From a checkpoint of a small mixture-of-experts model trained on Wikipedia: vocabulary 2048, a shared expert of 256 neurons.
Below are experts of layer 6 (counted from 0) of a mixture-of-experts language model. Rows are named up (a neuron's input weights, with its number), down (a neuron's output weights, with its number) and show model dimensions 0-255. Each number is 128 + 24 x the weight over its row's rms, rounded and kept within 0 to 255. Numbers have three digits each.
Before each expert's rows: a language model's description of what the expert responds to; "comes before" lists some tokens at least twice as common just after its tokens as in all text. This comes from a sample of Wikipedia text that the model never trained on. Tokens count by the router's weight.

# expert 54
Description: Noun-forming endings like -ation, -ment, -tion, -ism, -ity completing words such as Investment, Department, Marxism, plus States, Council.
comes before: ",", ".", " and", " of", " in", " to"
up1:086141123154154097096126144116147099129129157072198132118188076127114077161119108144121129140161122103138139145104150151144114087173083117134157146097143140136114119113111099153118128127142131128107167151080130133140182120118124149124143099128126132131122140131103133156119128130128162088148134107183142123109134143152146131123112136093126120143158136138109109095178166123093145151134092165106106148100134150140124132128118125163131150101100083185116160110093131132098126098128141092125198113117108140100148081151110143105098114112152129145132128103127109130162087147116087135122108113147145149118089152058146133107146127126102132153119155097118115131122170128105158135102161105121108125121145173159143132144160120143161142128106184135101130165132119166147136171112117
down1:136096168151106119121106135160074116110188152118098142100142134132147128113181168073147141117116124108149144116140087131142119103142135113120154107153127159139157083136129115145151101167134144162146125126137167140095113121115122126160117150151147116131114091131131055116108103101135147162128116083136179127098113117111106178091132164102133126133140180171148118134136114094081106122135135114121155144098132195121088185137154098129170135120142152130138159132092180127107141118096113151117120128131126097144146158123133119094157169159118158118143148128134143128120132088137158102117135152134153126111138153116097149172107114135141104166151149087124124100079151113125100129145091088131125126135132143115112178162110105093120142142155109143141086129146117125115117080146144
up2:113163175157118126128149125156130096144177116158130127146181157130108133096141079167112114098132094138138118141138134111117174124111122162083095116156106146155143125137112177169167131131132166117116115127159102123120136138080119146120192148140127158112114150106142096119133116158130154118125129090146141099139130165068135124126094156125146131119126109094131124118064108119064099151107152093134140144149147118073097145112120187096128134167118115126102129135107120091168110086098145154102089115127084101149132110133154097158115150120138127136126117123169114125153139141121118100122127140131115135144158149133101122095107118118046115135143107119138122166119128133144153134092162150132170105146128143153158128123138100068111153134153141089120138122144135087141100107131096
down2:118144116149137139104125130172141135134171156134119185131122106103135162140121127128191206140125148133121154147128132145091065126159124127132084110083155140133094140115137153120105117125126120107120127192160141106128124128164123133134135125130139095154121130164088130079120115102109134152144117137113117117145160095139115150169127117094141141148125135091109145114106138144161133203093122096136145143103134131144155132188131180123139094101119087162104119100161146110105114063165087090124146109120100124118161136115098112184174152118131123172103146132111148152137126113127127135135159137151174148089149100125147124138164158122155137142094087171152150155146162134113125127131136107145097092132107095119110141146107141164119118110128132116126124117139135093100152129137159

# expert 40
Description: Closing parentheses ending labels or date spans, plus full recent years like 2019, 2021 and second halves of years.
comes before: " |", "\n", ":", ")", ".", ","
up0:136117159170105121128152125208085146121148122131124130154119124115129089091133115117139126149135146108148117157129100106153137092130166118146104096117097121118145166132093145151128130126181149128109150150092086155107158151144140157119194086113162105189104122135134113125115122104140075107079131141139128130160127143111144126114135128152115162119097102147138145128081096111164091133144136136126102134126108146138105130122125124147134131151132133105151117113166151104118106177130147117133141121120136123151110109157139135155073180120129156152147157135143114170112144106110121123153122130090135073125148143148129126103128122168106166124129113128134117102146090165106120062113160115163146119079106116149098106113098100104174103062137160099164138155068126132135149129133145
down0:139142126152120121101095129134114137148102104154130156110138157117116110075105111157119163153119106150132159135134130098138160196133106098105143096123137157092133131121130163112130126152116097129158117093124118165119099108117117123135125073100138098132154107160132164122122150123145112162133112140110109173126156168124118141120134104107113115139102113151118121186103128117169123127121104108099158128186152167148164132071157171174162124101147132129118190160125147113175104091125129119154158119141162097112156139182136162098108138129100107124126187128153103120119115126153163120128151143092125124154109099098113176145107122108074103136122074154148118141143147182114161128116153072126126146120119135083120157101145160125081147139110134138140143139115130132143123142156138
up1:157077106165126095103192138114161145170079118139117158088145117117108096108108136128102145129120128120148125157174122125120118120106149097103151160097114105106183148093151117147117180087143118143113154166119120149147093141143101149099109106145133158105158121126116137115114140151104113114159104095121140100137128141108158117100133141151201129110191140143140165124115137109105134146102148151099106128155142134119143112108140146142106093153128083160089103119144116147118117109125089132183189138121152112139103164136144123192104125108137128130102139125131144146122145105082126120120122111139114056126125106119071126130146083112153111139111156130151086118110151123119135154141165147168152142140109099125132098120116114106121142178116112094157117137125155106149102150109121
down1:097144116100114112111122140144120109128138159118123126137098128101126123143152106112092082121135105128098111090151125065165121160105141168141138109157089096137141153163159148154128127115104112158159071124126141134138127089117133116137144129135146125121092106122131056153174103148115115130111141110150135164099158145126125126157108104122127130108133127083107139138135141126112151130104190134138100164090130144131186096097121107084066157077143127134121103131116154128159141109127154140122089133099153095129123151160124134169163158148124149133137090142105117120108135155170144142111091118157155145156108156145114115119158121144161152136135137151112091180145099133130139099154099108120140148119149147097081129141115143115121176138141122180134126091196114147082161151162135

# expert 10
Description: Pipe separators between cells in wiki tables of sports statistics and results, plus semicolons, slashes and dashes in date ranges.
comes before: "\n", " 0", " ", " 1", " 2", " 3"
up0:127122129159157141115143114126114112118141132138137123096151172099136173120089168111118115115135130117149098134124135141118165107124125151124112103132128128168130113139127125180145116085141141110108144108117142140109127116121093126114150152112119137138140111136129143136107099117112114112129186105116130129149100100186171089136151132090136152143139110152163115088172099090145114086149095123113099108151099115149080069105154151130147146136171135096163149136157133110135157138112103138120131158150101139133159146180153121130189108168089094092176145113132118142094063133115118138154096176093148122135099121148106160159111102150127133143111125139130156143117122090168128109134160081120117141118175152111137156132128174126097085116134150116107120174164129137117125077075100
down0:128106110155120115132106124140105139166095099153165115150079099137093113100108122141129134151118122145104135145170114101157117121136148126173083101148110111123124119117126115136134145146121102125139127160128095127140103137185149149135129125112091114127102162117099100159126159135114123115135103121109107145148149155130110138135093165177139155130109113134103145112118123136124116139124160164167149125137093136094148132166148126121114180104108158159070132144093114132173120150098115162159137146121120100084107099089067126078125121092131109117100092112157166175130157073120110091134146086057159119111161127139096133112147137090111127117186153129131112112109136149120137118143110116120154127155119144119168133096121141096112154138161142149137055126097153149096176132104137
up1:145147141130107147141149149090121137108129188097082143106103097103108124132117137134128122121180129126126077085132107139111094120134114128147172134142092087169169154141132113128110150096163137143132150139157130117139143136147090147161166191120112153130120141137101172125120105144134130137121145084119140122094123170174090115120123110092136139155160154106118121160134126142180092119142133117148120106165143111127120114123108125139081129118110142115207145134131075082114118090132118116121146088117173145128201147134112120160138150119130129137130092124115159112136108102133136113086105134142142125115091137134068127151127179136107137138096138120137109114129118121104137090158159166157120159126102123157105115091084100123151105139158136138176111132154072157107110109134135
down1:157072108134123157138090113152126173137137146100109152138158174129073136131121107149113097130105133089178103103117112192110155135091178116095104162150111185148088097125130110146155114141133129108136106114137122095154131137104106131152160149129122109095122099151126134152149152121184141097174127095068126195129131124154172123152136121146115166104114122141141137110114144076086165143145093097129122126126105150133082125165112071101104113162148114102113170089107115137088121121116141155138159101122115143138088148130114143139101108132099112113132150097144114137094156104128161113114168122134130148103152135162147130131114098120159133119111111131133130150101126151147113155164106099110143106144146160084122112123113125134092125132090161131135161154105133145111150131136117

# expert 61
Description: Periods closing sentences, plus ")." ";" ":" "!" "?", section == markers and clause-joining but, and, while.
comes before: "\n", " The", " In", " It", " He", " This"
up2:087119142112147139119104121084118151203133114156163144129142079172136138114127150111150118148156115139102118149085178102171128154147104098133154134155154103143121155126152125151122126170127126114103117133068094108146128133143179128127173110072120110102151099167101177169130058111128134100154148107154136106101134117141124106104144108142104112132131099162146166137125114127135149146102115113100108094109118132155132101157107108159140109100151123112133121097142118135118141150123130125102127139113100159114150158143117112136131115107097159137118120090136127092168087111153128110118123115154090129115149157129092111078106170119148128098104150105125128152138143147109143159168115119163130125121091113106166180136099148163094118159116104157118119126153116110119072186141153
down2:147124153171090168135130111129144152147112202081144106136160144113125058168145097103132130114143132092066167107123127145104149128130146124166114123105083097114114139114114127127115159152134097137151156127147139122086129097124115141122137150169130101142167153139125127160161135071138149127132148119115109134139065143131085075136154149149128105086097082133117142127142110158109120115125076122131146162143131163086127105122169159108133113139077099103116093125113168129119111133109132114112117094120122115158123154134129112141072114141141128119136110151100158135107125170100154141136123117104137132094131116123106127104098115137142090119146101134122138165120174139153165137133122144101119143122107141100083178130160152117119173132127113118099092141135175154164167155125119
up3:090146148100120147129122108132137146138174128107123151141153143142129118145151154148129159135160120148135139104117090109139132106191136132108123115182068121076110122146146166101095152135116156159115109128106148174095116099132133140146113162086138137160111119093133123153138151108116140174076134121127098137143131214186120125143148125145104087124112125169119172081124148086160121125121137138116124128139127137140130106112135090086074090099140173140159101137151112149091108113118108124123120151130076108111129115164175124162106135137122154116143120135078154125122134139131108100166132131138138153097123102120109075162113154139159123149116127116102125142127094088107159097112155121124147112118107076137083138133113098106127130107132142112133121088099136108111178154137121
down3:132106132120084117151143144146125127122123098078103132112103139150129148142117116127125126103126114141147095116196116112143163129135160129162139141144135142096092118131150144118110149148137077146124101139094101078110116105139125160130130145085140108108119153114113118115127147133166154170120132142153156106132168109160145182147149137129150121105116150115118109102125137129178143121142117162122159080075105129158116116127122136142104132174139141091162181132097141159146142121165136117132116108167116153103135136104087142126147123119160103130067097119146159173128079114136146138154149113082109082155143128168104152125128132124091143091082116104150112113104120132107115097080168151123120136061097106102111082089134146094140068153141150122170130126142131129134153112124167

# expert 2
Description: Numeric tokens and signs inside tables and stat lists, such as goals, scores, percentages, minus signs, e.g. 0, 34, −5.0%.
comes before: " |", ";", ".", "%", "–", "–1"
up1:144145152140126142127158118124115095118109076126172133118130146123124099123136095110107120134124069175127115153114100161177084130100097092112131088133113136127126125098163153130117150140089117116102130173138169100089119145135148143108083147136130104140184121133093155115135143102130146109111130148132159163105121141165111086148127141170075140136153143147096130165148104109122122149172095138138154156128125142125155071116131055120122120128144165079130138113104201137152141122125125116110129133098103120140124103126172101152182138128133131138155157123158141114174098116109105115124150123150139109176106083112131087171102138091129122124118156138138162133085133125093099144122126123087104107150123091137151111097139136143126114107177141089114154107108122133147140123114105
down1:162139091107112156119085143163186132108109139134140122136128094125142062126125146139118108100120135137118148136155168176174120095164108077111146116130129127156126157150140138112141111145140144140120144138109082115149128139130166125129142100096100146119108105104100123150154137137112100094145059144129127153094148164093150176126128121087147128156124119142166155121147124106144140161166174104107108148145106069128109113082109151130141167135146133158136103102150124145143137118118114128122149161164170124134108105072149100134126118194149140154126135076147129092134108133135128105106133154088138124077146138113190104123144132123122100152150142126138101119125164148145173150154134098081107127102113119096139171148127126134128117103167130109152129124117144146169090125164125
up2:130116116149152103166161114144117132110116068101107091126108092151146160109164125101137125140155130142158115103121147117105108151121115122105113121105141143090141130131148149116133176153150114117183111130134110105101081161117162113151131107149135160145126088147111146123160074129131109140135115112169145154136114143109144167114190102146135147151146105126121141149132182141113126109118136128036116103139076100142079101110125154155151127123123141097092146140150144111126107147149124130144136144136153153158189159094135132138121100093091127097071093132118142093137136115132139135096125152138180108082144090140099112131190140141107163148123129138152124127117167122117098118129104128134164127126112172099097155118123126097142147146125114081175125123140123117105108106123088
down2:102189123116126131081156078133119084101098138094125159113160156128141117093148137143158157102135113129139117151149103160124119127119153100123177105149092114074133145105141126087145144127154106147128111146111099128136128164106117158112061165136098104151091148167132162166129058112124129141120125103150166108122119132133124128112113142139160134105144126108158146095138098167124170148102162120135141156117156117133164142140086158171116157138149059144090141139144133097096175168105136129141162126158127140160142134151114136115084110140109090103111138101116133148131139163117084139107153107122118111125119115166128113121141131123152091180136154129156109145138116091074105082141116159157123155147170095146119131143103112099109120108141137108116117123129132153142123090123129

# expert 34
Description: Last two year digits after 18 or 19 in birth–death spans, numbers before km or %, and Cyrillic, Greek, Bengali characters.
comes before: ")", " |", "°", "),", "–19", ")."
up0:111157166121124143174088173105099141104141128102132144100104140142118140162162157118113123136163115129064117136094145106126098176129107108151120127120103092113127149125119155094109171108145146146078116136114110094145136109111164161108138106130160110133165158112145133131166103106132137150133133144109136156158096134128158094084135152098106170134125117125126084148168105148140134119133085138154150127097107156125118135138105105116137102143147123162092115127130151142121156115073153114122144165134122133138185129124083133140103133126085159105097141178125128143109114091113137128160133098084149147148144112074124132092105129128132107106151141129149125153093144121121146184087135120195123135164130157155163157128119161110116106151165118147188102118121107093161171132126144
down0:149167130081148100149120124115139146118127111116140142078117092151142134138133160134140160099125099097130112155106138137166124142142151108124154145093144115120144145107088146071094112112103122104140158188185111160152134117126145199089087133144129100106117130159125158111135071136117128127172142160126104147134113185143170145112120120124179173142133104117078126143137142138124129106165109095116106164151159116097131103201127126132150094125126143068122086142127161089114178150124116092133128127122070160126129123123124142124138135115150125133095142159137117177116092125087142138129132136147145091085095123138087144124108154151142144153124081129127133151117094115122110160097160172108099130096096136153116121132116123130140117099115117132152146156124125129139121141134123
up1:146124156092113104112124100168078111139161157157148151149134102105104183104150144126120109141079126134119129130108116134097110143114107145173147089169119107092147095111069147120136133094133164144123130105134148127138120121104144107134121142159136122133154088173129171183122156173178126168132091165110105126146150127123079113146185121111149135083132102140135172132086169148088118125118101147128150133127151133126101124109082136136081120162164116125089124130142075153138130140105176106122106122147147126132115153120107114123141165132144118135146124163122087133120128111102107138117131131137122193184111118088156118115145143130139111123096151143140156117135090079128141128137154085158133108116118100123147084110112121123147111160088159122133112112126120106073132121150140
down1:106099098149090173145154145183118127156112104131149112170159118148111170129123163134145128132126065160134119173157095156145159118144133118149137087165064103114124156090103136127138147058108119128126118119167131112130124111085131111125143152092137111100117143073106119149121132080077119152132128164102130125105142096116126119135115101139128108160063145134153098143132135162133110148091159096114129102129119124143217126106128115126151134124116117098128097152132128130128150122130142095164092116121118062154149182135139113130142133123105149152148104159132132089117139123128067125137130128135131113082129105131132133114177142093158172146150125121146105111154154115130133124142124137158120067147140128156124116105135121085111097145117144124140133103142112114130145161120120

# expert 48
Description: Commas ending clauses in running prose or separating thousands in table numbers, plus occasional ), ; and dashes.
comes before: " and", " the", " which", " 19", " but", " he"
up0:156142143098137186131123143130152113158168096128117172110111136130123127107114121126132106145108151122077133128119171110133149115113171119114143106158101142094136088121082135138166107156118141081113105092108138166174125131082136143118135133149163154073129121148097085101080090139114125071159120130176112130189119153094105096115134111170109078145130147137155165132142103133138109118118100121092130097157129132122134156092098152132075122106130123126127160150127151110140120123161137096109106122133151148136106145121139103151082107117132151125110133148139136165149139103114140187155129163120146129114128106115112156124107130166188131110088119128128125117128126101126101157135164153105118127126147100148145090163137109139073124157164172113112110124090152092169118115105121
down0:108165065090130113082098115099126148113107109117137128099111163084132160123157141136130138112146132118168129132152146091109088076138122163102101141145110136145099141144114141143145130122171106157142098116187143118111140167135110148109146122141127133164123104155147119121137149117144140154141119141088126160126110108119125112148177115145161153133151093090096100153144128113102150145101162142146122161125109127139129114131109145151059090168120141125163146117137116092132113153110171134113173144152125092092087137174141113161150147128136123081125118140139146157127123161159152142151165109137156113148147151114116172111154133138078106118139083122104109131128130123105108147095144131152147131170152092121136119070061132162159123124135125098092117110177166141104130162139102
up1:129144139133100131153140125146113150131124090146140152120127097144179133155142121137176121071133110129153151136128140114142157103101143113141109118098181130143129128148153116133124125135099115104168079129173137128137113133134143146113142158102136143142124105119145141081160081135117132126160093133120128131116120107169149163091087137159106148147162140127125117118132146121150133137090091083134101074108127087121114143129135152154137100124106139200156159145116164112160125125165074142116101112100138116180138127114128131115131156161094098088144109126129151114150138061126176097127148120124135123109134123146131135110099077158106156075126119162134105111158184120151126108142157097109177078114137110099131134091164146161140140079174131145126164140152114099112101137112106
down1:146156126140126133153131105102123113116055137125118138122143137096083162122150106148153149165136156161142109136144131159120126102090099140154146145156144150139123114136169170148115111149126115134121102103106146138152113105109077089083155100127133120102104131117151090173121112125156137136144154150117155144096125149096095145123113161116135129085075111126190132095148134136092155139144106145128114139104133118114154133179134084121123081135158079102116098106185098142114106129115125134136103114138088141100166152118143112103123109116191159170119164094120121184125119160112113110125114146084137129176130148148156155121134137102154113150133143122143143128106123109124126116142107107126084145106056149136134138167074130105172112166117094128092146133147148129118119138144137

# expert 19
Description: Event and period nouns in sports text such as season, game, Championship, Cup, League, event, series, often ending a word like championship.
comes before: "s", " of", ",", ".", "al", ":"
up4:127153074068135120112093100127139105115130132149117143097093118139144122140151128113109139108151115104124118158148117163101142163129142195125118166111086088132105106129171136113070100095099145113123151156097131130136109169152172105125076142132131173137183189052127115118153148123147131138142118163134114138143162139098134107151146123168160138101127111101145145115126109116111134104132118183132120178116126122103167152102117136180126114126140125145102112143125153152085148117156091129161151130096127084122130130134157140153140131122139130131103155081157154091134111092082134126103131097105121098148142172140124110128124092103098105095103121125118111119132145104098134117126119148156152103115139173126093142077121111126135126124082121111158128148113143158114137122169111
down4:119107133162154128117166118045114097090157139142126150133165142120154156097112106127151126133150135123139087148159126178139133159136173085096141105085147162183125121107155143144103124131121086127136138111100148144162112134106121139109139104098182103157076111132179159133137121113162080105148146143119164116159111133154164127112158150116125084098146152115103143123161143128146184137165098116139126130109156125108089112122085153138096127139129120149119126142121129114114153077135113133137163124133139132141165119116128130119149103142172141141099151158088147103188113109116104107108090096155125154117159174155130092123128140162115160128149104167095132103135149098146125114149108126150114124164104116106133111130114148122117121160114167072123108129123159150093122122157141
up5:128125116088088152162131103129100134127164127069113142156129095130121151156140119135138145108084082135132089152117161169105094087129093144155154129152151087159128120075107126103154094118119119106129133140112110087094149157138156153117134124197098114117117104132163130153176132149162145151119092153094134141125132135118091144170127127103167128110151120103161157154107102157124167122116124126140144157166109146140136111101091100141127139143132125152135185116183090159080133109101138178191135097151105183129145154129116116157086159109091161140122111133152163135141108088107117088134095137126136116133118102159125120151126109097121155118094123116118158137144150111102137147125137115163122117165132104113125159114117103105134121144141085118134112136115139122133112157089136
down5:116131143133113089133095125133140137121124150088110127125126142123104150137111172161132129086078114155155108167102153104159114157163134156153160112145126165127076098113137122130148103154117155178151112084182113114171159153142138115123123141131142105116098135125105159089120122098173144152124095115163097080112115143089139168142097105146133150132084120144156112140113128120120104078125153122154153122080129118149114125111127157142096106149122172135144162089172162104119092178159131166085130116084151154115119145117124107107157118101155168137098159125135083117144136177117122085095119129116114171147184158165133112116119162122156109114159126108133091123139139134160131141086118115128170127157129111135113106101107149134129156111151099110108149100126099140147119145123129

# expert 13
Description: Inner word pieces re, ve, ent, ure, ade in common words, e.g. surrendered, increase, themselves, pleasure, trademark.
comes before: "s", "ment", "e", "ly", "w", "y"
up5:110133151121117131170098133125152154095166118112139130123096113090120133128093138153108125162150155129132130124100153084134122134142151147098112137164109131151111125116113136107117155136173152152094138087118110110078082118090133110157148156126149139170115110131147097142136169108089149107093130115075151147105111132144104174111107118102146123131161128134138123139144121146144124186160118111125121181118119128128095110132110160141136111138167111145113076160166109111100135129148123115156141109144156167113064142168122151117134179125161167116101165096115099137191111094165124194123113123104111154121105126145145181119115130114100117135155126111139127114099140141120127116091130135143149139110126172118088124137120111089060091144101105123123133141147086098100117127086144
down5:174114167140138131119135090094128117160138157167141126088111150116133152137176145128153134133105114128107146085132175125136136161163089132160107117148080118171132114167144149115166158149137104117129110156124108149140153175135151173150109127132137128164125138114110095077152155112112121118085144164117117106104108159160112095132107123143112104074142171167116116159149126117135174136102129149131145139143122126161088161143116145127131166132127119151149093111112136114177123110124091133155138114131136138183146181155125123108129141139082094147118131145154112120130084111138186118121145152208142174135148140123175123118152149135103147143155118116127078157125154099130119082166114121095113135093109130104147123114127139131153121122117147071152086143103144144130129126118128
up6:151124116129137126184116139086162142113146136082106126120125102158109127121079160155116133087126156133096129125180121125101140137116114114117168136163123114130140124117090143132129166111119109116105112130119106129118130106127152077145161111133150154112139116160090173121104152120126109129124120104167168119060127136131130129148126117135128100102138125113125134155182102106143122117101146120094106057119100126085121146116145129124118168134148097105111147126145136156083154131165153094118125169106092147101150125059143123111159108128064136130128132092136123088125131140119100133103126089126146159154129128110090152107133118118092141073168149095125128124170106170108124137170136127173161112143127111125166127113118124190147145119102109105136131149162152110148151175071134
down6:060103111147130143122118101156152125089121137143121105141135165149125114164118122144142106173112134126101115097107104163141121130176126102126151128117145138120152143180133093113138151177167142154134122096139128121132147117127111103144098167136148137106135126150134157112192148112125153122155191139107099147101161119113130146087135139153114145179130143136144169107118161128140158160111136130129132143139104095130117080117161077151116134147151128130103117071113087143164137080131149125116114101119086091131118134098116123103102114147109132148099118135133174088134114079138112109109137098105093103138132124149136166094129133044111140119127130099145134098141126131104177118121153132117097094151119182115163100092121156113137129125149158134141146159135139168137128156143070

# expert 26
Description: Final pieces of surnames and place names, e.g. Newton, Hudson, Hamilton, -ville, -ford, -shire, -ley.
comes before: ",", " |", " (", "'", " and", " was"
up5:147096105117109121156111129136125184124149142148113095139124131171096127124120117153094130132151133111128119151096129136091134145114082121135094113129108059109165157108159099186127119129137160164102111132124115117193111104115124170133156123108164134155162138120121145121105115124127144150124106109151133129118157138137172162099129152173147109137138101132125090123108125093115100121154138108134136137091082069147130094100170135171104091128096135153120121144111093155133107186164115154111182117077117117091127114160157130152146135116135138113127114138107128140170186141118061153114115122134104116156134115126106130154104105129137109137092117107150119099110087127125143169161102105163172119088165149136119129152125143095129095104110129148104095130136162151140130160102140
down5:135136106105198156119102084139135089120100130160157121096116094111068145125146114077149126147135116137101111143188130151137158134127134141090125119102070086091133104132167132102144108095091134109076117130129148126161135105109064111121172150159135151157165133109146117110096119108117130107140130132123152132098176148121082117129140123129113113152106101146083135145148092125109153136103159126134122130119096113083137105107120099101181133167157169167125141148150125130137169146121124106144140140138118158117111119081125102166090163175112135159122157131092156129120126113122098094115133142133112112163131131133172103141142142119058119125122167142126141136117162116121180137119118138122122108137128120130120116148105152151144139150092140080122093146152143129083152114127133
up6:079114163085121074142135115111169150129136102112145132115123110175125112096118136118121142154118111105104120152124166162120192131138133189105085127132099129142169160109114128165177142174118102139152141152135113145146130103065108150142091084119132113154106123110100132146123134121151128125118155130143084125122111139112086177127125116092125134144123151143134133088101142135087145109145092107130133104148129114134139133144130116094072152152094104142155088084140172136128143118160118146083100111147134146111107079159110093107158135127124148118128124142086089133130156087124144171099154114130173108142161105116128141136147100146093156111158110123135114124166145118135135137109161145153121171152125125130171145094136168109118154075156128095155150120115116120146148106111092
down6:132121160139117139116096138155179117141131117090106153113121164162132074115139139164131124126105117148132137153112147125153113135078163119184115114110162146121126127107133117129098128104123118146120108175111084140090144211140143134108131146103126117128122112085207116091102149145101146104132101078147119125124116114123108126131110134158144124067159127111171134159098166082176096147125131127158136131147140089113101114144135104136147092132119115163087149104152171097126149137103142108126107146099095125115124114128157118157138154126110140147104144138177142136102124120108133104146081146159144098162165120149063125103154134112169130135117115142139098110122108146175123140113110180134112139120135125119135134127106114093119150146116128171118131136141123058155096105155151